From a checkpoint of a small mixture-of-experts model trained on Wikipedia.
Size: 11 layers, width 256, vocabulary 8192, 26M parameters.
Experts: 16 experts in each of 5 layers, 128 SwiGLU neurons an expert, 2 picks a token.
Training: a variant of Muon for the experts, 342M tokens, 9861 steps.
Below are experts of layer 7 (counted from 0) of a mixture-of-experts language model. Rows are named router (the router's row for the expert), gate (a neuron's input weights, with its number), up (a neuron's input weights, with its number), down (a neuron's output weights, with its number) and show model dimensions 0-255. Each number is 200 + 20 x the weight over its row's rms, rounded and kept within 0 to 999.
Before each expert's rows: "mostly gets" lists some tokens that are sent to it at least half of the time. This comes from a sample of Wikipedia text that the model never trained on.

# expert 13
mostly gets: " States", " York", " United", " Australia", " California", " England"
router,212,196,229,208,176,224,181,204,204,212,180,210,174,185,223,183,255,187,204,161,172,221,189,194,243,214,204,178,211,197,211,203,219,170,168,200,220,200,186,213,192,245,208,199,174,186,189,189,201,188,188,186,211,184,226,202,217,190,184,187,194,193,239,149,187,186,171,240,163,231,202,204,178,203,225,208,206,196,212,216,171,220,169,181,231,211,182,200,165,223,188,191,232,213,186,213,160,190,223,248,163,168,220,183,199,238,165,236,195,198,195,200,175,233,199,183,235,235,202,181,197,211,193,189,205,192,194,207,212,181,215,163,213,210,165,167,198,194,190,185,218,218,204,175,192,194,210,195,188,231,195,213,207,193,156,200,251,191,206,203,173,193,180,208,185,187,186,185,180,192,215,224,201,181,202,174,229,195,191,197,212,216,203,181,186,205,209,226,202,210,220,170,216,236,215,192,206,190,194,159,198,216,181,188,194,195,168,208,241,216,183,195,191,196,194,221,227,189,199,185,219,224,201,224,247,177,185,211,206,217,179,203,186,204,196,196,238,206,207,160,191,217,212,225,210,181,192,200,178,189,171,227,228,212,187,187
gate2,218,219,206,198,231,219,223,179,202,211,223,219,208,160,176,177,199,192,186,230,171,195,194,226,217,205,202,178,184,201,224,172,172,190,205,205,227,221,218,192,166,242,202,192,206,206,234,197,187,213,200,167,159,243,194,194,166,206,230,219,184,170,187,217,178,190,220,194,197,225,171,199,212,191,204,211,223,185,203,189,201,175,190,201,202,216,195,233,210,210,215,199,196,196,190,212,159,201,211,226,199,187,219,221,196,181,217,210,194,195,211,196,173,225,188,224,224,214,184,217,221,206,178,185,217,175,187,189,184,167,179,197,164,213,222,177,197,191,175,196,239,192,215,187,201,214,204,191,163,246,190,177,193,239,185,222,222,191,200,277,210,221,178,165,171,235,194,221,169,206,190,165,189,188,189,203,189,217,225,227,202,182,225,185,202,226,176,218,202,230,222,217,184,214,186,191,204,202,181,214,213,197,213,164,187,182,235,210,225,236,205,187,187,201,198,193,187,161,211,205,179,198,217,160,214,195,150,199,196,207,188,154,206,198,208,186,206,209,182,171,172,197,189,180,206,201,207,221,186,221,214,215,236,168,169,213
up2,192,219,208,206,178,228,240,200,175,218,182,224,213,180,200,168,181,187,167,246,214,169,204,183,175,209,201,186,207,198,191,173,176,227,183,192,177,218,221,182,215,191,239,203,210,238,191,167,170,183,200,190,176,198,197,174,150,202,228,200,181,202,221,199,202,233,206,212,175,193,194,180,240,199,184,208,195,187,184,209,199,156,189,223,208,197,230,206,204,207,191,211,213,224,206,207,167,172,195,205,191,212,189,181,191,203,206,223,216,225,207,204,189,190,186,203,229,201,199,181,198,171,222,208,215,211,184,199,243,205,197,195,169,185,205,207,185,213,175,222,202,203,236,212,186,197,221,191,196,191,199,220,166,239,208,179,213,191,230,242,238,210,189,194,228,217,187,188,205,185,208,212,196,195,188,174,209,189,231,196,222,184,181,217,210,163,161,181,199,250,180,223,232,196,188,190,202,216,204,154,212,151,193,183,169,231,219,202,193,197,181,219,208,209,214,206,155,176,234,193,192,220,218,196,203,207,220,169,232,195,203,210,219,205,214,197,176,245,202,202,182,201,160,223,240,219,195,196,176,202,200,168,222,184,155,219
down2,209,189,216,244,176,210,189,250,197,197,203,220,200,194,209,230,216,185,203,214,203,210,182,158,213,195,175,204,229,206,196,184,211,207,203,185,195,158,179,212,223,204,196,215,158,177,235,201,178,225,169,219,208,188,210,190,205,218,195,242,218,244,204,214,209,199,185,200,202,216,211,195,196,205,188,164,198,212,199,193,218,176,196,167,198,205,224,200,232,175,174,229,205,187,171,214,207,228,203,214,214,228,177,198,173,228,218,230,187,179,222,185,215,230,185,154,234,196,170,218,197,228,166,187,209,187,198,222,172,211,225,168,201,204,187,199,205,277,206,207,187,179,177,222,211,187,160,199,198,204,194,171,199,186,210,206,206,185,242,207,209,229,188,176,219,231,189,182,177,227,202,165,234,200,191,190,198,183,185,211,212,190,206,195,207,214,153,200,230,207,199,185,185,187,190,195,207,200,207,224,195,197,214,203,219,200,195,200,191,208,206,214,193,170,164,239,213,222,177,163,219,182,163,187,211,183,200,178,174,215,244,235,181,214,174,164,160,172,192,199,195,195,195,210,171,202,197,221,211,211,194,189,180,206,212,178
gate3,165,176,214,231,192,206,219,217,175,205,204,208,139,202,198,163,186,169,189,192,187,169,211,228,227,251,217,208,212,176,188,211,211,214,236,199,172,241,198,190,210,209,232,167,176,230,191,200,171,216,217,195,189,171,236,219,195,209,186,169,210,184,175,225,193,207,201,204,190,187,192,190,194,180,221,193,186,208,222,236,211,161,226,206,187,198,265,196,223,205,169,236,223,192,174,255,208,240,227,221,194,200,170,175,199,222,196,201,204,211,172,209,194,208,159,188,216,198,191,198,220,187,217,210,180,210,200,222,230,193,193,189,170,204,214,183,186,211,208,215,179,225,205,195,199,225,205,192,185,218,197,182,216,209,243,170,194,198,221,195,179,217,205,186,218,210,205,203,169,165,200,205,187,213,212,195,197,183,224,206,200,208,221,210,212,199,186,189,203,220,217,191,197,214,207,187,195,218,203,180,194,244,179,196,190,179,194,225,208,184,215,156,199,190,217,175,219,182,193,214,211,189,163,188,200,167,226,213,205,201,175,203,190,219,193,167,215,181,192,142,193,179,211,156,196,201,175,200,237,199,175,218,175,192,195,172
up3,219,183,221,221,248,218,190,186,230,190,156,188,220,197,228,177,171,206,190,221,228,197,190,203,171,220,190,197,213,160,215,207,203,225,189,223,174,188,199,178,222,224,192,196,209,211,174,216,203,197,180,179,221,218,210,209,170,191,191,190,183,190,196,192,207,222,218,195,180,207,182,225,258,207,209,193,204,210,179,198,182,187,164,221,204,165,179,221,197,179,203,210,214,194,197,221,220,193,202,178,233,209,206,196,210,171,171,245,195,199,197,208,214,204,184,174,189,215,219,178,169,178,233,198,202,191,198,203,183,177,236,180,174,216,214,196,194,189,228,211,192,194,208,206,194,252,178,199,204,192,185,173,185,220,175,171,181,175,216,194,263,218,162,161,183,204,216,203,198,207,211,200,153,212,198,226,212,218,190,180,216,198,179,189,170,224,200,215,187,202,239,215,199,200,196,221,208,184,171,178,190,184,184,145,218,227,219,168,195,206,199,182,235,156,193,191,173,224,223,180,227,195,201,178,199,199,191,219,232,204,193,188,212,222,205,209,158,213,191,180,234,214,191,198,173,252,204,210,190,207,229,191,185,220,178,207
down3,189,215,170,235,187,219,219,187,196,203,207,183,200,213,181,229,206,173,180,192,202,213,190,181,182,217,202,167,202,196,210,212,204,169,201,206,239,196,166,215,182,207,234,209,186,191,217,182,194,199,200,191,249,170,229,232,182,179,201,223,227,194,185,192,203,241,187,172,194,193,183,220,195,209,196,229,198,197,166,199,202,235,210,196,207,180,222,204,206,224,204,199,173,196,176,205,192,206,183,210,182,221,181,196,210,192,206,212,170,226,182,181,190,205,209,226,187,226,195,199,207,218,204,198,191,218,174,169,177,189,200,192,241,164,205,194,247,251,237,194,187,186,197,204,215,151,199,188,219,203,192,195,189,209,212,178,217,209,231,232,187,220,208,196,209,223,158,230,193,200,189,180,181,189,147,191,195,195,246,277,184,179,211,209,194,177,180,175,200,166,175,238,203,176,225,181,200,192,219,215,162,227,169,178,207,156,214,202,200,207,207,210,182,209,159,180,192,194,207,201,199,246,180,205,225,183,219,197,217,219,220,211,232,185,180,216,212,188,191,224,187,160,205,202,207,183,185,185,215,217,210,199,193,217,217,188
gate4,198,207,184,181,189,219,195,206,218,230,183,196,195,179,214,196,182,199,173,190,211,210,238,218,196,233,197,212,171,197,183,172,224,211,214,208,158,198,205,226,223,190,184,187,184,217,177,149,228,189,223,229,189,207,225,198,222,195,180,182,181,205,257,159,201,184,154,229,171,223,233,213,205,244,240,212,206,207,190,207,201,190,185,211,218,158,212,202,184,206,217,202,194,184,181,181,163,202,201,173,180,219,196,194,205,190,165,195,180,224,236,196,195,222,208,190,180,193,205,203,222,162,212,218,206,195,231,198,197,165,184,206,177,163,170,175,190,227,233,200,210,188,199,196,190,134,225,203,221,216,192,207,199,222,194,197,204,177,202,231,173,184,206,233,216,216,192,191,166,173,208,215,207,193,192,172,211,202,208,195,237,185,186,155,199,200,235,195,208,210,198,208,187,198,172,210,248,238,218,173,214,230,195,229,215,211,227,190,206,207,193,228,216,179,220,209,193,193,197,204,197,217,213,219,213,207,183,173,223,201,226,202,181,180,235,210,214,218,199,212,194,214,184,179,203,187,186,214,183,182,172,184,155,175,203,199
up4,221,194,183,200,190,226,167,207,191,178,211,207,177,166,189,205,178,204,218,178,197,215,193,183,205,220,202,225,218,201,200,218,223,254,202,194,217,177,239,162,181,208,220,202,192,157,206,224,190,211,204,206,158,193,156,202,222,216,177,202,196,193,175,214,244,203,201,180,220,167,216,206,195,189,195,198,194,229,207,208,203,184,225,216,224,197,214,182,223,190,209,218,195,246,185,177,182,198,209,202,204,201,203,186,199,201,205,182,218,219,174,158,182,163,182,194,220,170,228,219,184,249,213,202,202,218,182,230,202,183,169,202,191,194,183,221,232,160,184,206,193,169,177,187,198,185,196,193,221,189,195,219,194,197,234,180,169,193,185,199,169,213,183,202,200,196,195,214,199,203,172,190,213,185,179,239,167,219,187,226,204,202,195,223,213,193,190,180,178,157,200,222,216,232,193,189,158,214,225,213,201,194,220,181,198,192,249,210,244,207,211,215,158,232,179,214,220,194,214,190,172,194,222,177,263,208,228,209,226,192,188,164,197,239,172,221,181,186,211,194,185,202,200,234,213,176,198,226,224,205,207,202,185,197,189,206
down4,218,222,178,199,212,162,159,200,164,145,204,197,193,167,177,191,207,180,211,213,210,193,210,211,191,179,202,226,198,230,207,194,213,243,205,204,173,182,223,204,217,189,239,200,225,180,179,214,200,205,179,219,188,231,225,200,195,236,208,211,176,227,182,221,201,191,202,193,172,231,226,227,191,189,227,199,201,213,210,239,208,183,211,222,192,211,222,229,193,200,216,219,209,188,188,178,203,203,216,196,197,232,214,185,200,203,177,210,206,204,196,230,205,206,180,200,206,157,216,181,169,216,194,202,194,243,216,164,149,210,205,225,202,187,174,223,210,178,220,208,199,187,205,210,223,231,170,207,185,224,195,220,183,185,189,242,185,206,221,215,217,184,174,205,207,200,239,187,192,222,191,161,165,188,196,170,185,222,220,227,203,234,184,207,195,199,180,209,186,204,186,198,196,178,164,187,166,185,148,207,198,162,211,201,177,182,182,199,208,215,214,175,199,197,229,221,215,232,229,179,210,228,185,188,191,221,172,229,182,171,203,198,212,217,199,171,175,187,217,167,146,187,165,212,196,185,229,208,187,230,201,209,181,213,207,204
gate5,180,217,200,243,188,191,206,206,224,189,223,190,215,205,173,183,202,191,205,205,190,192,190,193,174,179,238,200,208,191,199,228,229,206,182,191,212,176,158,237,198,191,196,209,199,170,241,231,192,227,173,248,231,196,164,173,167,202,206,207,233,197,223,193,208,220,177,175,197,198,204,221,208,217,162,222,209,203,224,196,185,181,189,216,200,213,231,218,224,192,230,206,178,184,160,200,188,190,180,158,200,183,176,144,226,184,204,194,198,183,206,209,194,207,218,224,222,190,183,232,173,203,222,187,166,222,224,202,203,261,205,231,192,190,200,245,189,186,204,196,202,203,208,193,194,222,219,212,191,173,195,192,175,203,209,213,211,211,200,175,205,200,231,235,184,203,191,202,205,195,205,170,198,194,188,189,209,172,206,199,203,224,219,160,177,199,188,167,230,207,167,204,175,224,203,174,207,180,151,237,208,189,231,198,226,193,177,240,202,237,178,230,206,200,210,208,194,160,203,204,241,179,203,170,178,197,204,198,192,225,187,237,204,177,211,196,219,198,192,192,212,208,174,195,228,153,204,196,194,184,208,224,208,214,187,195
up5,188,195,204,191,224,208,223,223,171,195,199,214,188,202,174,207,182,194,184,210,189,210,193,205,193,221,178,222,195,171,208,201,208,179,184,186,218,188,155,229,215,202,179,229,195,195,217,218,216,247,244,178,172,219,219,196,203,208,217,188,194,232,198,185,223,229,201,194,231,230,171,185,224,197,187,156,208,226,171,188,178,207,217,220,185,192,188,189,193,206,213,239,199,226,197,191,207,194,166,207,197,221,205,232,226,204,183,173,169,235,214,191,200,244,216,207,182,197,202,172,182,200,246,175,210,196,202,202,173,174,186,240,170,215,161,173,187,177,201,209,213,220,208,190,225,191,203,211,189,167,187,208,219,210,226,184,217,219,218,209,213,180,190,177,252,227,189,213,236,253,189,192,177,172,221,184,174,201,191,179,165,179,204,209,199,177,203,168,167,195,175,193,201,217,233,228,179,176,193,217,189,224,215,198,226,189,171,180,172,199,185,192,201,202,225,164,203,210,221,197,202,205,219,227,201,195,202,182,188,222,181,229,192,169,213,194,225,203,185,194,215,186,183,202,195,195,222,194,191,168,212,150,241,200,171,180
down5,192,204,240,204,203,187,193,227,177,200,206,200,197,174,193,254,201,184,222,188,189,216,182,207,199,222,220,160,228,194,202,198,229,207,206,252,194,210,221,211,164,175,209,225,193,173,183,179,208,168,202,209,224,182,215,170,170,184,219,205,179,192,235,176,217,219,213,185,197,185,187,170,209,213,193,204,164,213,213,178,205,188,205,200,209,214,202,201,201,196,229,202,182,204,216,183,182,181,172,229,200,179,181,256,211,188,222,213,200,188,189,232,232,225,166,207,202,185,174,229,172,196,151,194,172,234,181,206,189,194,180,174,170,203,217,234,174,247,195,208,186,184,207,202,215,215,216,185,204,217,197,211,190,191,209,199,213,196,203,211,200,211,197,207,171,186,172,210,239,221,202,210,163,196,203,217,193,176,170,215,166,191,173,191,215,180,212,228,208,188,189,224,143,211,216,194,138,194,237,218,193,206,206,212,195,214,182,222,210,188,217,216,207,216,205,188,188,179,201,202,233,226,201,198,209,197,189,218,174,165,178,203,167,204,162,229,222,197,222,212,220,237,206,201,216,181,210,243,202,193,171,192,201,194,219,174
gate6,212,186,234,237,214,211,180,197,199,200,203,191,204,198,166,208,223,171,173,208,193,215,174,169,226,172,176,204,205,166,188,220,176,207,193,222,200,177,185,222,218,226,204,204,160,181,180,191,156,211,195,191,202,223,225,210,200,147,180,200,200,208,215,189,204,179,248,200,215,184,179,203,195,204,215,237,202,198,195,189,181,195,225,221,187,235,201,178,193,204,194,232,193,196,243,197,202,232,198,240,211,198,230,188,217,213,205,214,231,211,167,217,221,225,190,192,210,194,202,211,229,199,243,221,157,190,211,163,192,191,206,158,173,231,214,163,205,193,198,209,210,182,232,209,189,204,190,211,229,192,197,215,201,217,183,189,224,157,210,218,236,223,180,207,187,181,252,201,197,144,187,221,192,190,219,220,223,206,212,191,185,225,200,155,180,191,207,235,179,198,185,203,182,172,189,201,194,175,167,171,196,188,185,181,191,172,207,197,196,194,203,207,203,232,209,205,178,187,205,186,232,203,188,187,218,175,181,211,228,171,188,229,216,199,224,164,180,182,213,204,235,205,200,201,158,186,232,190,211,216,216,212,184,191,185,186
up6,158,169,222,197,161,195,186,238,223,207,196,192,166,180,172,189,180,184,201,180,218,225,157,196,212,167,206,211,187,226,201,234,222,221,219,204,181,222,187,185,226,221,216,191,179,205,195,215,220,218,189,196,205,187,190,224,229,228,180,177,193,199,174,220,187,198,193,241,224,236,190,178,244,177,208,180,206,162,172,219,199,224,198,177,188,188,201,174,201,200,182,199,205,198,202,220,239,217,224,235,215,163,192,204,176,179,189,202,210,158,261,197,224,230,209,211,187,202,215,201,191,203,215,213,171,211,218,194,181,200,223,218,194,196,214,149,219,200,196,220,182,188,229,201,194,202,214,222,195,198,176,193,207,188,203,226,226,210,205,203,173,209,213,177,201,222,195,179,217,192,208,204,182,217,217,213,205,202,199,196,195,182,236,207,204,190,170,224,166,176,166,201,214,199,195,206,210,207,235,175,188,209,193,184,190,194,212,244,210,170,179,214,202,168,209,187,226,192,162,201,209,177,175,208,177,194,187,231,183,230,163,212,198,206,225,209,186,201,209,243,198,191,176,198,195,184,173,220,210,215,152,209,173,240,240,180
down6,214,216,182,210,181,186,195,180,152,210,202,204,216,198,161,225,200,198,196,192,188,183,195,202,217,180,183,196,228,226,185,176,172,187,203,198,212,189,190,193,187,209,223,156,193,217,185,188,192,253,189,182,201,199,236,184,176,231,206,207,179,197,195,205,205,200,191,201,199,229,181,233,210,198,193,233,176,217,210,208,195,206,206,230,162,206,175,233,217,188,200,203,221,225,210,180,147,186,207,195,178,234,204,157,150,212,232,207,217,163,194,194,194,169,156,189,183,187,199,209,231,227,208,194,218,218,212,185,253,220,208,194,192,203,199,194,215,203,211,176,220,199,203,187,220,236,175,173,186,169,197,234,201,237,248,221,165,202,193,178,260,191,181,230,232,257,204,220,197,196,223,202,229,203,210,197,205,193,211,213,206,237,184,227,197,229,178,186,182,198,224,179,193,214,182,197,180,196,216,212,193,209,199,204,192,203,196,196,208,176,202,209,195,202,191,193,223,198,203,198,216,205,211,213,202,209,225,192,192,171,216,200,209,187,179,174,192,208,171,228,159,191,235,160,226,166,209,185,194,193,184,181,172,203,176,190
gate7,214,188,171,195,208,238,175,232,208,201,137,177,170,193,226,184,163,181,189,225,214,192,186,195,183,200,197,203,220,202,204,178,187,234,208,206,211,206,187,206,209,189,184,217,246,176,181,217,233,194,197,177,214,167,190,191,203,208,182,226,173,175,219,170,188,210,191,184,221,201,226,184,202,193,251,198,193,186,177,223,179,166,194,226,187,226,184,214,243,196,198,188,217,233,212,178,196,195,204,197,203,190,188,202,188,207,191,238,185,212,188,148,216,241,196,198,192,181,223,170,168,193,189,193,215,196,207,196,221,210,220,196,214,182,199,163,199,204,243,202,227,154,213,203,191,200,196,202,218,240,192,216,180,205,195,222,169,183,232,211,202,182,212,194,169,231,201,182,224,212,204,196,171,180,178,211,235,212,194,207,170,183,189,232,181,190,212,189,181,233,180,178,223,214,184,190,243,213,223,181,212,191,217,177,200,220,197,195,203,203,216,179,211,178,176,238,215,193,205,195,173,175,242,216,196,204,258,174,203,223,198,196,184,194,234,220,205,197,214,183,198,197,183,228,230,192,176,200,224,183,187,230,197,211,215,225
up7,207,223,203,170,181,218,231,208,211,216,200,226,204,200,218,206,198,190,179,212,238,194,193,221,192,177,203,176,227,204,190,182,255,174,229,214,228,208,205,218,192,239,185,182,186,221,177,231,214,210,183,175,176,203,206,228,201,230,239,214,219,181,180,180,191,189,207,217,199,191,217,226,211,187,173,197,231,193,233,242,209,189,172,177,178,202,188,215,178,210,185,221,213,195,200,203,175,234,177,211,199,223,248,219,186,182,206,199,176,190,199,199,198,182,179,210,230,184,188,177,195,176,190,211,214,193,135,207,225,209,174,200,210,211,187,174,192,236,188,225,199,226,226,197,193,225,205,187,182,183,195,196,202,216,217,247,203,186,165,222,183,227,243,176,194,194,234,206,223,183,239,192,210,196,182,185,207,203,187,212,189,151,242,214,217,221,187,208,216,203,201,198,192,188,159,210,220,227,209,207,203,226,207,195,181,214,186,207,153,234,204,204,192,200,187,190,190,172,167,223,163,207,195,182,174,169,201,161,210,200,143,173,206,193,191,193,176,202,204,214,180,206,213,180,207,209,173,199,215,178,207,193,189,201,217,175
down7,220,214,197,219,222,200,195,197,214,183,200,197,169,237,208,188,211,200,223,195,205,223,174,230,193,188,196,174,259,193,151,207,165,231,189,224,215,198,227,184,185,217,204,173,188,202,211,197,178,225,212,194,192,218,220,210,203,173,207,189,171,220,215,223,227,231,166,145,180,215,190,182,184,219,195,182,198,197,234,184,203,206,200,154,219,206,209,217,213,246,185,170,228,222,171,213,208,175,218,186,179,149,183,186,179,150,216,189,197,193,216,196,208,192,187,226,166,208,184,197,180,204,179,188,199,254,234,235,226,187,203,196,207,227,204,179,209,217,185,210,169,194,199,219,221,210,202,190,221,220,195,162,185,203,185,242,197,184,214,219,221,198,203,207,204,190,202,212,201,237,220,193,184,190,191,194,158,221,172,177,220,182,192,220,184,188,200,207,222,196,227,220,195,190,207,186,212,185,172,198,215,200,219,209,201,215,178,217,207,213,211,208,173,188,205,178,187,207,209,161,248,179,170,176,225,227,196,192,217,165,206,168,209,193,193,190,215,198,185,190,205,166,206,233,192,182,187,237,197,194,207,222,226,170,195,191
gate8,170,191,244,189,201,206,206,195,263,227,215,181,229,211,206,211,204,229,193,202,184,210,229,198,198,213,157,164,184,199,188,203,211,212,187,193,170,233,214,231,166,232,214,200,168,230,202,199,175,181,200,170,198,196,204,171,214,195,196,224,223,184,215,202,193,196,164,192,174,222,182,212,179,215,210,202,192,173,211,188,187,240,193,184,197,195,227,189,179,206,178,175,188,182,195,246,225,205,203,195,157,189,164,179,247,193,216,231,202,208,201,210,185,163,201,175,245,237,241,186,167,234,211,198,207,191,186,215,196,192,182,201,228,237,198,194,205,214,208,160,215,212,206,195,214,171,192,187,182,210,197,192,193,174,170,192,190,189,224,186,184,182,190,230,177,218,185,229,188,211,216,195,193,216,186,160,216,193,195,216,209,176,195,246,205,183,142,221,195,228,218,205,229,234,194,175,191,203,207,200,171,222,239,208,230,193,224,210,214,192,205,198,177,205,174,204,209,177,191,196,213,199,207,203,223,217,201,205,212,214,218,178,227,215,208,182,192,180,186,167,186,217,206,211,222,205,186,212,197,187,185,232,215,182,180,234
up8,199,207,169,196,185,202,202,218,178,200,233,199,209,195,201,218,154,196,206,222,224,184,161,198,165,184,225,228,183,220,168,202,174,187,198,213,212,153,198,200,197,199,217,201,223,225,228,199,257,193,225,173,174,212,200,198,182,206,174,203,159,199,211,225,201,202,222,169,208,226,195,206,241,187,210,184,164,218,199,208,210,222,201,236,217,206,194,191,189,180,212,199,205,230,174,174,168,198,172,181,207,214,191,210,153,181,220,225,202,188,218,206,208,213,214,237,198,209,210,199,188,175,230,212,213,228,183,210,219,175,207,228,183,204,205,182,212,187,199,202,204,198,223,228,204,180,202,190,203,186,208,209,188,197,215,217,217,214,206,184,266,182,231,210,173,156,184,201,184,187,193,207,154,233,193,194,187,225,198,174,201,186,182,212,219,185,171,187,165,152,202,194,190,202,195,213,211,198,171,167,181,192,196,176,162,215,224,188,159,189,226,194,198,205,229,205,191,224,211,230,211,192,196,195,167,213,173,227,200,219,158,220,204,202,216,228,170,210,204,193,179,201,189,165,214,220,233,210,181,207,208,180,227,193,188,163
down8,232,190,214,172,203,196,185,230,213,217,151,216,209,200,193,184,230,208,214,187,179,220,200,184,199,230,206,179,200,210,205,213,195,224,180,164,174,210,218,228,215,194,226,174,176,182,179,221,205,192,201,248,219,165,209,192,210,182,209,183,196,211,199,186,186,179,193,215,207,227,200,193,157,189,204,221,194,213,209,187,151,221,188,174,216,204,214,200,177,173,184,170,229,217,179,235,198,181,224,178,216,252,221,199,161,187,215,233,187,208,221,191,201,187,181,178,170,217,209,213,191,200,186,189,206,203,220,195,210,185,190,182,158,211,208,223,219,203,227,164,222,214,209,175,235,211,238,187,216,204,198,229,211,172,218,189,211,170,214,181,174,188,198,220,140,209,212,203,183,202,209,198,208,165,209,193,179,185,198,200,210,221,193,220,208,213,211,189,214,188,210,186,215,199,247,197,154,194,216,217,204,214,193,242,239,209,163,182,213,173,214,212,195,170,174,210,226,160,208,201,218,213,202,196,246,143,174,194,234,229,230,198,183,202,175,179,209,212,206,193,183,223,206,202,185,199,194,187,189,190,177,208,209,190,202,202
gate9,185,181,214,237,187,221,189,214,208,167,189,177,177,179,241,209,220,171,143,194,213,216,170,197,222,175,187,213,201,208,198,210,212,165,223,178,195,183,171,219,200,188,195,241,214,222,182,231,208,203,219,218,206,173,192,233,206,198,163,175,203,213,199,222,186,220,191,272,172,163,230,231,221,216,184,202,200,202,216,200,199,223,229,177,167,195,179,191,175,190,166,209,203,213,178,210,194,205,226,230,170,188,201,202,210,229,170,195,199,195,168,186,184,207,193,199,177,170,219,167,236,192,238,193,218,208,231,185,173,174,221,203,203,190,195,241,188,237,207,184,205,176,219,204,170,215,204,193,212,191,207,199,230,210,205,215,209,187,200,190,204,197,212,213,164,191,223,206,230,199,212,190,201,202,207,169,196,176,173,164,191,224,189,186,215,193,200,227,182,162,218,151,177,187,197,210,196,200,218,201,220,188,207,219,230,195,193,169,231,203,209,201,197,232,240,187,207,190,181,206,214,193,170,243,197,196,196,206,212,202,183,225,228,213,195,216,194,172,179,205,217,215,217,166,199,220,179,183,205,197,185,233,194,189,225,203
up9,215,220,157,230,190,201,200,198,182,188,204,235,202,176,210,205,187,225,216,225,225,183,213,198,191,171,206,188,193,217,215,155,219,207,232,197,195,169,188,226,200,236,189,196,217,213,166,186,225,195,211,195,207,192,196,185,186,182,208,158,202,198,196,161,192,214,174,211,172,201,207,185,177,207,221,198,226,194,214,176,168,198,191,233,211,227,233,232,216,192,197,198,190,198,202,212,236,190,162,188,196,194,224,180,173,223,187,210,163,179,221,195,193,201,217,228,167,203,218,180,200,199,220,178,225,201,225,180,234,212,159,198,206,168,200,190,195,200,214,207,205,193,183,224,217,191,223,262,207,164,209,189,213,202,219,193,205,206,198,201,182,205,208,188,203,227,164,162,190,181,203,168,192,237,209,199,221,196,225,195,254,165,168,187,180,220,237,236,222,194,202,228,192,202,211,205,173,211,227,204,199,195,197,180,212,207,240,212,183,198,200,214,180,175,152,183,214,225,223,199,214,189,225,180,199,230,225,214,177,204,199,190,170,221,196,209,201,215,202,174,229,202,153,191,191,166,173,186,216,166,173,195,217,195,187,177
down9,162,189,215,201,173,146,197,215,193,190,206,167,245,191,207,181,215,178,183,177,191,183,205,194,219,215,186,209,182,193,200,225,192,202,226,170,210,207,207,213,193,199,188,227,198,170,208,203,203,197,189,204,181,198,173,217,229,181,187,212,187,199,170,211,213,167,254,188,172,213,198,200,206,212,198,213,212,201,208,196,184,172,205,192,174,177,232,234,194,225,182,199,202,200,227,237,204,197,235,210,196,192,216,159,194,164,197,209,185,192,180,194,172,235,204,209,228,208,209,179,213,189,191,185,199,211,194,179,196,184,195,174,189,208,194,190,235,197,207,219,167,203,180,195,189,203,176,219,173,214,224,206,181,196,223,207,219,219,219,180,271,166,235,220,205,195,160,166,216,162,204,246,192,227,251,170,220,197,200,199,178,197,191,224,189,239,193,209,217,208,215,209,185,186,171,224,216,214,195,214,180,214,226,220,198,209,173,217,197,210,188,220,185,200,147,185,234,195,176,202,189,232,207,201,209,194,219,210,186,218,205,221,168,220,213,185,224,209,210,190,224,185,156,187,181,200,234,219,183,187,196,216,230,152,205,206
gate10,180,182,199,187,195,217,184,217,206,179,204,217,193,204,179,210,176,246,230,188,198,220,179,212,220,216,177,236,158,187,204,206,180,193,211,232,173,221,191,182,201,194,209,184,206,223,163,183,184,216,193,222,159,182,201,205,188,203,195,204,199,175,213,240,191,182,197,177,235,211,223,200,195,180,195,201,183,203,199,203,201,193,186,207,180,209,190,169,198,233,204,192,183,174,207,203,278,177,195,186,187,192,227,201,208,191,168,208,218,235,181,219,217,171,153,235,211,195,225,187,212,208,211,216,192,194,240,201,221,167,165,232,190,213,188,186,221,190,215,188,227,212,199,205,207,196,190,202,188,252,178,209,201,250,186,213,179,194,223,202,214,204,203,204,212,215,239,201,175,188,235,224,184,208,206,185,202,237,210,202,198,222,143,201,165,188,188,220,182,198,168,195,184,205,189,209,174,219,217,217,188,244,195,219,204,224,169,220,175,179,204,206,197,206,231,184,193,192,213,229,204,179,201,192,193,182,196,180,215,177,221,181,200,168,203,193,174,177,190,217,199,191,231,175,141,202,232,214,199,220,193,190,157,188,198,188
up10,203,216,170,207,209,194,170,193,214,206,210,213,185,215,195,189,168,228,212,153,220,174,198,205,152,245,223,206,204,217,195,176,203,172,206,196,202,210,175,209,203,154,205,239,202,193,200,210,172,192,180,190,178,214,233,210,225,217,207,208,201,176,233,195,193,194,215,204,207,242,185,184,177,195,174,213,147,219,169,212,210,243,174,220,189,198,184,208,197,209,235,171,241,201,200,186,148,210,162,224,209,210,210,183,203,183,178,201,198,180,206,227,258,236,198,221,188,199,179,169,183,212,222,190,158,200,211,161,183,178,205,209,193,209,214,176,209,218,207,187,170,227,208,211,218,222,202,173,184,198,186,211,198,235,208,172,184,206,187,155,230,189,196,224,203,211,238,199,218,199,220,204,201,175,196,171,173,213,184,175,220,224,198,184,173,212,223,191,190,164,177,176,188,229,211,214,223,212,226,213,248,203,182,237,200,195,209,211,212,179,208,219,224,209,216,199,226,203,214,195,196,188,207,209,211,205,204,198,200,179,189,209,191,176,190,195,221,202,205,216,212,215,222,166,207,147,207,215,202,208,173,201,209,205,222,204
down10,235,202,168,169,201,188,186,214,168,190,199,180,202,209,198,204,162,208,172,183,201,216,187,217,223,198,172,189,204,199,186,171,216,233,202,193,190,207,230,190,163,195,206,189,177,250,223,198,252,208,194,215,204,224,205,222,199,183,226,172,184,187,215,197,202,198,178,221,212,188,177,214,238,181,198,198,189,180,186,213,196,212,233,220,191,182,194,230,217,185,220,199,190,193,184,219,216,202,178,176,232,184,208,184,239,158,175,201,207,208,199,199,198,189,201,205,199,212,211,199,191,187,201,175,204,186,176,208,202,193,179,167,199,223,191,199,223,176,158,174,253,177,202,200,209,199,188,231,180,225,192,222,194,229,178,187,198,171,213,181,211,184,236,236,211,189,184,217,223,248,223,235,215,240,206,212,189,203,205,189,212,156,212,201,215,180,152,215,197,183,210,168,235,210,178,225,203,188,209,188,199,192,176,206,174,232,199,215,198,217,207,190,152,190,179,209,199,198,208,193,202,201,171,187,214,203,218,210,205,229,237,190,194,187,189,177,213,251,205,194,231,241,168,187,193,189,177,170,172,197,206,212,199,211,185,256